config.toml
normalize_top_k = true
routed_scale = 1.0
router_z_loss = 0.001
norm_place = "pre"
rope_theta = 10000.0
parallel_block = false
decay_shape = "exp"
doc_mask = true
train_tokens = 447900000
Below are experts of layer 2 (counted from 0) of a mixture-of-experts language model. Rows are named router (the router's row for the expert), gate (a neuron's input weights, with its number), up (a neuron's input weights, with its number) and show model dimensions 0-255. Each number is 500 + 25 x the weight over its row's rms, rounded and kept within 0 to 999. Numbers have three digits each.
Before each expert's rows: a language model's description of what the expert responds to. This comes from a sample of Wikipedia text that the model never trained on.

# expert 39
Year and score digits. Final or middle digits of years and numbers in tables and results, e.g. 201-6, 19-5-3, plus Slavic surname endings like -enko.
router:486518539487467479497470500498507492491518494520525489524478481476476474466468494532504537473516467513506454477467507499455501538500531499501476490528556475505497470466491520523531511463485524538452508471532473482452495469493482476469528474513502497529478469503472505525509516483489475476483527451474522510533517522483483468472500466447465514464523486472478491504500524512480521522438475478487549520482485477450535491538475531536522547510497474498517528521507480506520483504537517508458506527461535507489535523521487518521529523527541527480506479519531517541542499459478466506525507472480540491528479482528475483501523487465538490501529491464504506471467490523481489515485533536471504546515512524479485517534531527483487507498554484479526492514465465508451512478490477
gate0:550491535468540512478494503488452505494498494522408507515504530476520478483475504549482478508490529530503512500483544543510498465516474562530472477523491533504480443522535514507469485515485469528471476544516503505477491536524528478503495498483474456526550515512476499530507496505479501522523515491522499464540483488447491537467482490498496507492517519463500498508492513479510478487460512507500528556532508546514478500521514472480540457493518472476510560486511437540496493515498499531490479489534444504513497506482511489499524516476472503517534488507486501492506543473495527521520499486483471521472497516502495483501481497552507504519506498482464518496497504460495489551497493467457490540491462494547508545526537475505500456530464516504457527469536509513514515481501474
up0:518469522498456463454512488500535490474490497531476513475560521472505486470503510477511499517480521457526493488495478472511550444523474523480494477487514506492476517479514515483433501498458484526493503493500501536490503517494484524489502494505505510539473449501511503534517489505498503534529490515490502486508523510513474515444498562478505485507496498451513494530504525479509484465519476468514461505512487538465492457545488500516494517506489487460519502491490469511505492510505508545480505523516528525494485490535533498443467537528447495474508434509471510487509483509452496511507535556502426492500543469487429498479487495507462506525500504537467521509536540476538504465542480486443527480505467480504468494534495507538523494487498517530503529469511486504503524502534460
gate1:490486580483466473480497487509513471499506517459500483469460491520489479509513476499502471513463518480494522488494511485486474520493452510493500473493532529505521514486493514461461509475504511517528514477511503509506503465473518497536507519494455479507472489506501476521498556476476523475474511495521540480508519497533501545477495501545477497480524491497478513507516512481421470538477503477494457476558449497473523466546475551512531517486489513542488469497508482514493492492494492462500521524509519492482536485538462476483557541527483485481461556475512487497467502533500491494476501523532489477478473504480543507514499499496474520545522507544564490541522521516552511498537503489512548507468512484461532488496503492488488475492473481534540457481454455478463491488518472
up1:520485551503475537538509515501487489476510511448485500443443489525503509479506464499512472494469473497474482477530471482537524500532474485509508505454553499513523537495505470460538456484487496528476518520485507478479546490508491497535504539523501541514458506499487498468494485545497517523429496488532514499504505492511515506505440486492479553466521476535492514484508482480425489508500511485546428545500463506462539482513486520473504548497496507499513519522506486477501508501493472489489506496516511528510526496529508501513495529537467492489476497475492488498478531517537510511488546538502459493486466515459531511501505445494476521549519498493498495563483504476528508501503479458520521554559467473497478493501481525478491484481507499495491486517475490477466503484477543
gate2:545551473456475512483486525500536525506556481511550498515467502462454490469496520485501548490497487516511464497456488512507485484516468517474474493500521481524474459490509506493502495483473494522510469507495517481481497488515548493501481498475466529530492459485476515527472498500497510489520522464467527505515491493492506499482500498483476450461462481479472489458499497455501515480495487448506451458448485497502469487523480515533507522503516478474510526489488411514495482521492487514475499512495509535533461474515535471529500515484535525488538493523488511536526517481462473510519507413480465530470505505527455477507466458467502523477523492508411476489488512510498491497474474513465489467483489508481470521523471554511520472494521495504501522539526508498476470509518499
up2:492532497468504507507518518533539537475506535513509519511491520491465482480462492503511508509478450515547505496479509487482497476503486534468510493542507488520516495511521537491501528480473490538510507497517557514525497503501506484496471460476511507554490482547445482514519511502518504535483528494471511458495512508520488541488491550468484502470484483503493469478511512467501495498530452520516508466501519420498514460485474509538513514511506490490490470508510468547479505482523490477475508506480527493508498512508479479523467493512497523557513479545502480534539488504485462468480487483487520542503449523559497528508454477513479475487476445490464513511496535501503495497555498527458479480459490492518462435534504489556466494515568482526511509487499497509434515535471504
gate3:497538533515482463482498512529509473471482511491503503527512509461466516496462470506501427484478485471481487476486522565489486469482512528543503477512499541528474524461516503475459517496529456470504558503477507516514539479516525461486453499484515501513423487413492484515478533516510490513507534511511488485488497513462512492530495456477498479493464471564510538505495490527511528512483480476461488463528449506482512488500440516490499485508480526528511513494506499500477513498502486502494486500542530500531527503494516499508552478489491488481504539472518496503554494536537536488515532505473498492480479482508536506524478547452550511474482517537507510528501470469488491516512507445497507500503499473543483506520493467555503507478497516470501528486491477454501496496519506
up3:493507507450522484518486503490481501484491505486517482520554506498507512477546469511498531480485473509499521494514512499497477475500500458530497511473480479520522555492489559473511484519498506525514522479491462560490514532454491513477469513500531493510452472490478505538501465536507510486512528550498499487506535522507469521495467515500508524481522497474495511521512482477449506466549539501510439551516474513487513488535492500499553495510455491527496505480473477480448508454461490494490525512512467521503474481483472509468561529554492488492547584523503488503495505491527501503495528573520512482451502506512477495494563503506497479503501499446479538489534492465468474490486471484552476497527492480489513504492477505486521489518519475520511495526469453490545479522512501
gate4:489544486514504482548513491502517471467520506451532494519452512512494507485487524504474503491487464494528466481502467435508492513491495468494474533473502512510492508457501447502480516499539517546514532463530492474506503502506496527518474492534529499487462504481498483548493462543518497493485529494477517478527495513488509529473520481507467493477533440535520483489502543558496482497516513471486475542469502465517538488518493504445523563509506496510503511520486471506454491491492496468496584529494469468490506462502545485485552495494565515468511493500485475514463488481453531475517479467530513490495497514504516517505494531454546454518510472469502488520496473483529484521512454485517551527489518495494495502501451515484493504532521504489511514529500515494510515520432489
up4:493513426470505509563481511498515523492488507500517458510451511501497455520533521522480526520491508490478486477459505488472522516482525499532478503482522513496536546482518491441477515507491474460538505517504539535505496470508517517479521533507518495549508472529456497495503481463507454525527525521498441461522534509506513515520478499456503489454544537550437484496485465487509519539523504484520493514511461491535474512520478462477509480497507492482499497499471517517526493492462500516485500473514521472523472517489434456491506521516494531515488496538478541506463521509474516507505520463505529523501459469494483491506499516498467474540500491473455492506521489484527474486487504498484557553496490505460510475471441558492468506511487500514442496475538504491513511504495528
gate5:470505502479486456472503502527490466506532490474528480488497498497457484513470465494505493483521483527482468492517485490489487457515495510515481483566482513488473551457490529482471479465485463477501538488492523493479494516487491510518497460469504453514551503503519503510510520466487459496536479474548510487521454528444516476491488502518497510424500511485496511499512487506532466498496492517483497460511493485524497455487503480458501489498503538486525518502471511481489506475567484489503497464494500484498494509459497498478529521489552519504507550543502522468459508520498478540519493489561475489521515486474478491491536559475526497461444510551562502455502528481513499508517435491465487533454494516525513490528513515500495552506502510463518524550490515508546518494497496
up5:529450474496525513489509497485513496516500506558435518493479485509533503479467459476501484531450498454452521494482563482530519506519498492448487499494515444519477482518498519557511479499522476556465494510491512514519485524506546521507491453520495523485508499533502519477486475516532546488517485497498467498484563496496532488512464506515530478518508509505503514514505487518512542519447518518471491524500492491510488488528541455518475491521508478455518478496490517540482517532451488525496470548528519505476481510542492513516489508434575489542483482509477492504503520498530531530515501537475527495519497538491480509493513464522512522477521486489488528499496476521518495490523503499499441499516507494525535537548486472499487444518507488543494477512457516488506506516542473
gate6:549432498485485494517494491482455501500502503494543506456499542541494517491554489493519504499508531468500495507492465484528519500526532485494492545500541482494521483543496474469552471536502499551534473509494498536524473534519504512490506485505456505479494475510522496416481506536452463473525480501506497492515530491513496510492516517499455506504508501476488494533521497470531466483525477495517509524500511479469499520444506484556471519491521496546506508469474523474490529518501454518503532490533527515520462481493463543566528494481483490518486528505511501511473495474518491559519467518450481499534453460478499445494522525504479456495483514494522444501502501484485480506503517553521492543505488512504508490460501530528531522485532506516498478541510512473471472497511516
up6:478501515520466507484548497529492485519509528512476504556507470498486517502459502496489477470503454493529502510506520466498530478493523474537513487498464516497512501446426544504451517500489507455474485468485500505519529469466485490514508498505535514480483468546530487532527476472482470484505527531526466467502511526537441486470503500467507499504460499487517513476509523499438490517523479519520511461477519489528536498513493509540533510503484532529523464500477465408512486529548489530503467520507469513489460524499434476512485520510515516511489499477491541479497524536498494525469503493498463482506489474577484549515457474467476468480514497518480494501479509503521501481496512497464509488549502488502484506488485497488468477526508534521521496491500470490493519567511480
gate7:516467518519523510520515506501497515517494517519534476530504486553480490490472534472469504530531496524520508510507474489504504482541492475483504509490478523460525497520462508483494494494496501474465503530431519543559486463484468510466523496513493518479562502527468483491503460465519537517513490488496539487468548483521469526524497507500511489458510487492460467507491511465528536461486456508461481512459562503527475466447510482502506496496520512502489487477505504514526454503520490552484510491479485484494500483500506487447459472550562533529510430524499467507496500489466471546555469468539478522503493479524509502495480492545502465461530491530465483484506504464494478493478512471520486507506512495488502479496434524490476516503521509510500550522528519509517531493471506
up7:496502514528513502528556493515505463488487500483514480513490503503450520525478486492498536493516496568440481508559505486465488539463510497539489476459519531526496529474507493480482513478501507484508483516506464507470508467485524505496546477509498517525516508446517505549532497474493417484487474487506464496485490506483482487526529492530433497477502486528482500504488482541486488519475456496496494480528527478479506547513479501494544480509489505487466525491530491505530504471516492525516493504447541475517517475440528486517523508472503486493503533513524474486520495560498490491538459506494550494473497454519548482494524526513539515495514515532527492476525450542436526480452537543514529519464497506509520477474495483501517509509451503481491513481485497517537515507485497
gate8:514516525530521537519468484523501490488493519447507523498460507551527503463475472496515482511490506507484511467502461492483478564521495523506511514498492496485586467509522489477540475479539521528527461511540529502536551544487510504513461501502459501524483537491479497473516501515498513555519481471500535514504484473524483536479499459535442504503489498449514475477512519456499483518462513471534537505479485483483462499473490494507476496496525505465505502512494575531508514487476503511507515469499524477496507547540562512497518505461497483510500548484560499512496528508516495477474488485454481511484499496434535497509469519563493519507481483529506473557511494445489462479492482513484494506498496492507511486521484531483509502494482489463481485511516454491481524492500521
up8:506491522502494507494453487466527489488488478478485506487481487528502509511502458490509487525501522486495563469503501459457489558527494477521493493529483513527569455465507496493513464503535545505499486519545512515514534503481495516529446491525480479533490528520475506452528522488460492510482489486515537503478504472506500557461480493518473499494534527471473532497486505471518490530499523512511521466501476468465508512484469513498499488488511495502495477488506564526507482513479557495507548486490544509459485548543516523502536527474470487532480581528539519495453517519477473465520486485472503504503516488456539505472498534553486489521522478545517471518509464446538471491487508501489496505488524501497530502523520510479460516529467502489491483511473471511474530453493502
gate9:492551509512514487510466468486553472429505479495514497499444507449475514475495497472518499480456481484525548505513507469461514506484511522490483472517544538517513484480504507516499493467484499483471540481541461519468476486516484481514486456560550482484445482520489506500513543494511472485440490460447479473528451486476509495440519479494520505480484478499517525492487450522507494523461486425491518498501522518444527505469478546476493516522509525515495501498497500531503485486453482467498507512474520497499514497489521487499532490511520472494536535500502463495493499503494540456468523481518492486520472508463516489484516545522518521527495502527491518484500509472471513503562515507488515521448553519506499535555512481489479518525496512481498454508494496507509510508521500
up9:483518489431547527545506489526476510529476501547463490468516487491485496505452483528483485492452460492541475476532491480516491474512479539524498489523494474527511461493514495501493481499496453464507472497580496515465497519549504505533555545503462512556500464509527498509478492525487447515547511454525479497516489514507506514513517488540546475478498513515509504523503485481482489475461497473494538539511483511439553480522532498485490515466522503471509466513529492508504516481497501531517489461458487517513503511483502463501543485507505497523464512530517483463549533496503529519505481529485492533511489537487450513486506517530568504456504493515468490494525518477525488487532490525493473538521497503524531509489483492493468526487488492516473504451497488487505540484465501
gate10:504532509502517475496506495500462464496522499501511519482490522472487478473512528501511493505526473514482498503492527483494481465519485539497435478552504519530469480486510535509486505501488490504503502488574489525444518514506514452496544525491465493507471518502458519522506539536503468488490509488488479472486461502488534483463539524511532464520489506497457535497497464473500477540459521452523523505512478527435502518551483469492476532498529482493492564521515477537495502489492480494478499500493518546506556485517518485521531543489520495464506514501525493523556537490519524483511498470482517517520516514484493453512460507474558539522493497456462475460513502509474477511549545501504510542477479481466469563500533514504509456499479483506491479462516497491457496505519490
up10:480552489489525515535505500494466474482487498522531530485484525486462510525509526528525472480511471502497507523511522513492470498511476526493452492547539516518492508482533505521496499475524504481483483474552495526477512482509534461500538481502469480523474517503475533506485536518519464491481508487484477469494461489495492485499527492506532481523472480514487566503501472523494481560473536491534532453512509511434501547520477459466499486473512509491473546482503458531487492476493479462511509518474546508520514478495530467513532501494494470488540536514531475526534505508524504477500479468464525504490498536527513482504438515493559555512502492456492476473502491512486504508530568500512535539468480513473447553522548478496468485491468510485485493491505535510468473520526518
gate11:489512467501534486485536516494495515462477535482471539501543519524509513506507485482537480456489539474502490508462525538469499488539546508499491504539496473469509475473491520539505476455501500480536520488499539456532554482513533503482505506499499480539529460493541507480499454544515479518493495477489534532524502494497521495514516519516537519482531483483479472475510513523517558508483503516483519530514523474539516520463496539490469530457478495513526451490503519513468517493511496477502497464486529501493501487500490531498550495508499505502515512490529511517496500495553494508554504502499533552479510514512532560506502469446489483473475497515483499525470506498487528513465474533468476520536417475507526502553466495520501528487502500506524524474523505516432447519550497
up11:552474539514483540506522467498523473518513470526538504548518482513493492488540489526507494516497527529521518484548474450538484476478467508520497502499506501522520518528474534468517482534491499537485468489522474486490520512486497525472471475493505552443469550517506499476478557515500538523505506495527500469499525498520465499518514476494485528543482528517471492480500502475488483510503507487525480505522483508526507461494486458497538469489496509491485531475461528482541472525503474481498530491517478479461489487495497491507537475470466527488454495521489527460526512476508463534525499472512482456484515511502488452470530492518526480548501506543543516464499504558464513506507493519504536479550540485501506516440499511473512460523472475473494489512525453523574499469481470
gate12:453486440506507489483530511514490543505482481550487495475480512513509517492508497478478494517513451478476495523535496497521543538523537528525478482505531524478497507467510550483517535527514499494485488496552491535525529492518501496502518490511513482499472506440489493506509530485557522479534521531468511508492515502465533519493522475571555501519489488534448497542516468529485465520467488480503492493483499485517522535502492477472495510525503503509517514476572534509496522461484537532496536552545501506507523496526490500489491497574525455535520451525469521489509497556527495467504497507464512488546458495506467504508467529548542485533499525494493516515496515476503523503480535507483539473534505506514470517498499451478485517514514479497522503486475499469476485497454503
up12:525511517500477477541481484465519505491511470494531469491516500515484499508526488478511526474513542498482485503510496520449485464499510493535486483508510506533467493581479523539489491483521484531530526518477506538509462502468490526516458481495504493429519499481552491536476455532458533468559485476563480506510523459539509493522481540542502486516482530497526533516501465514537499499509507511486507489482483533517451503528543519527526465528468507533494532465489532512494499491541532466497491481513471529459523500498518547437532523502515487509495528489523503492464513521506497443520490459518480481514492482505497492483512489491529535485495503520484478469505511519513500531453470474558507486519506550506454490504552488503529508515488505521485501479449482507478508529481489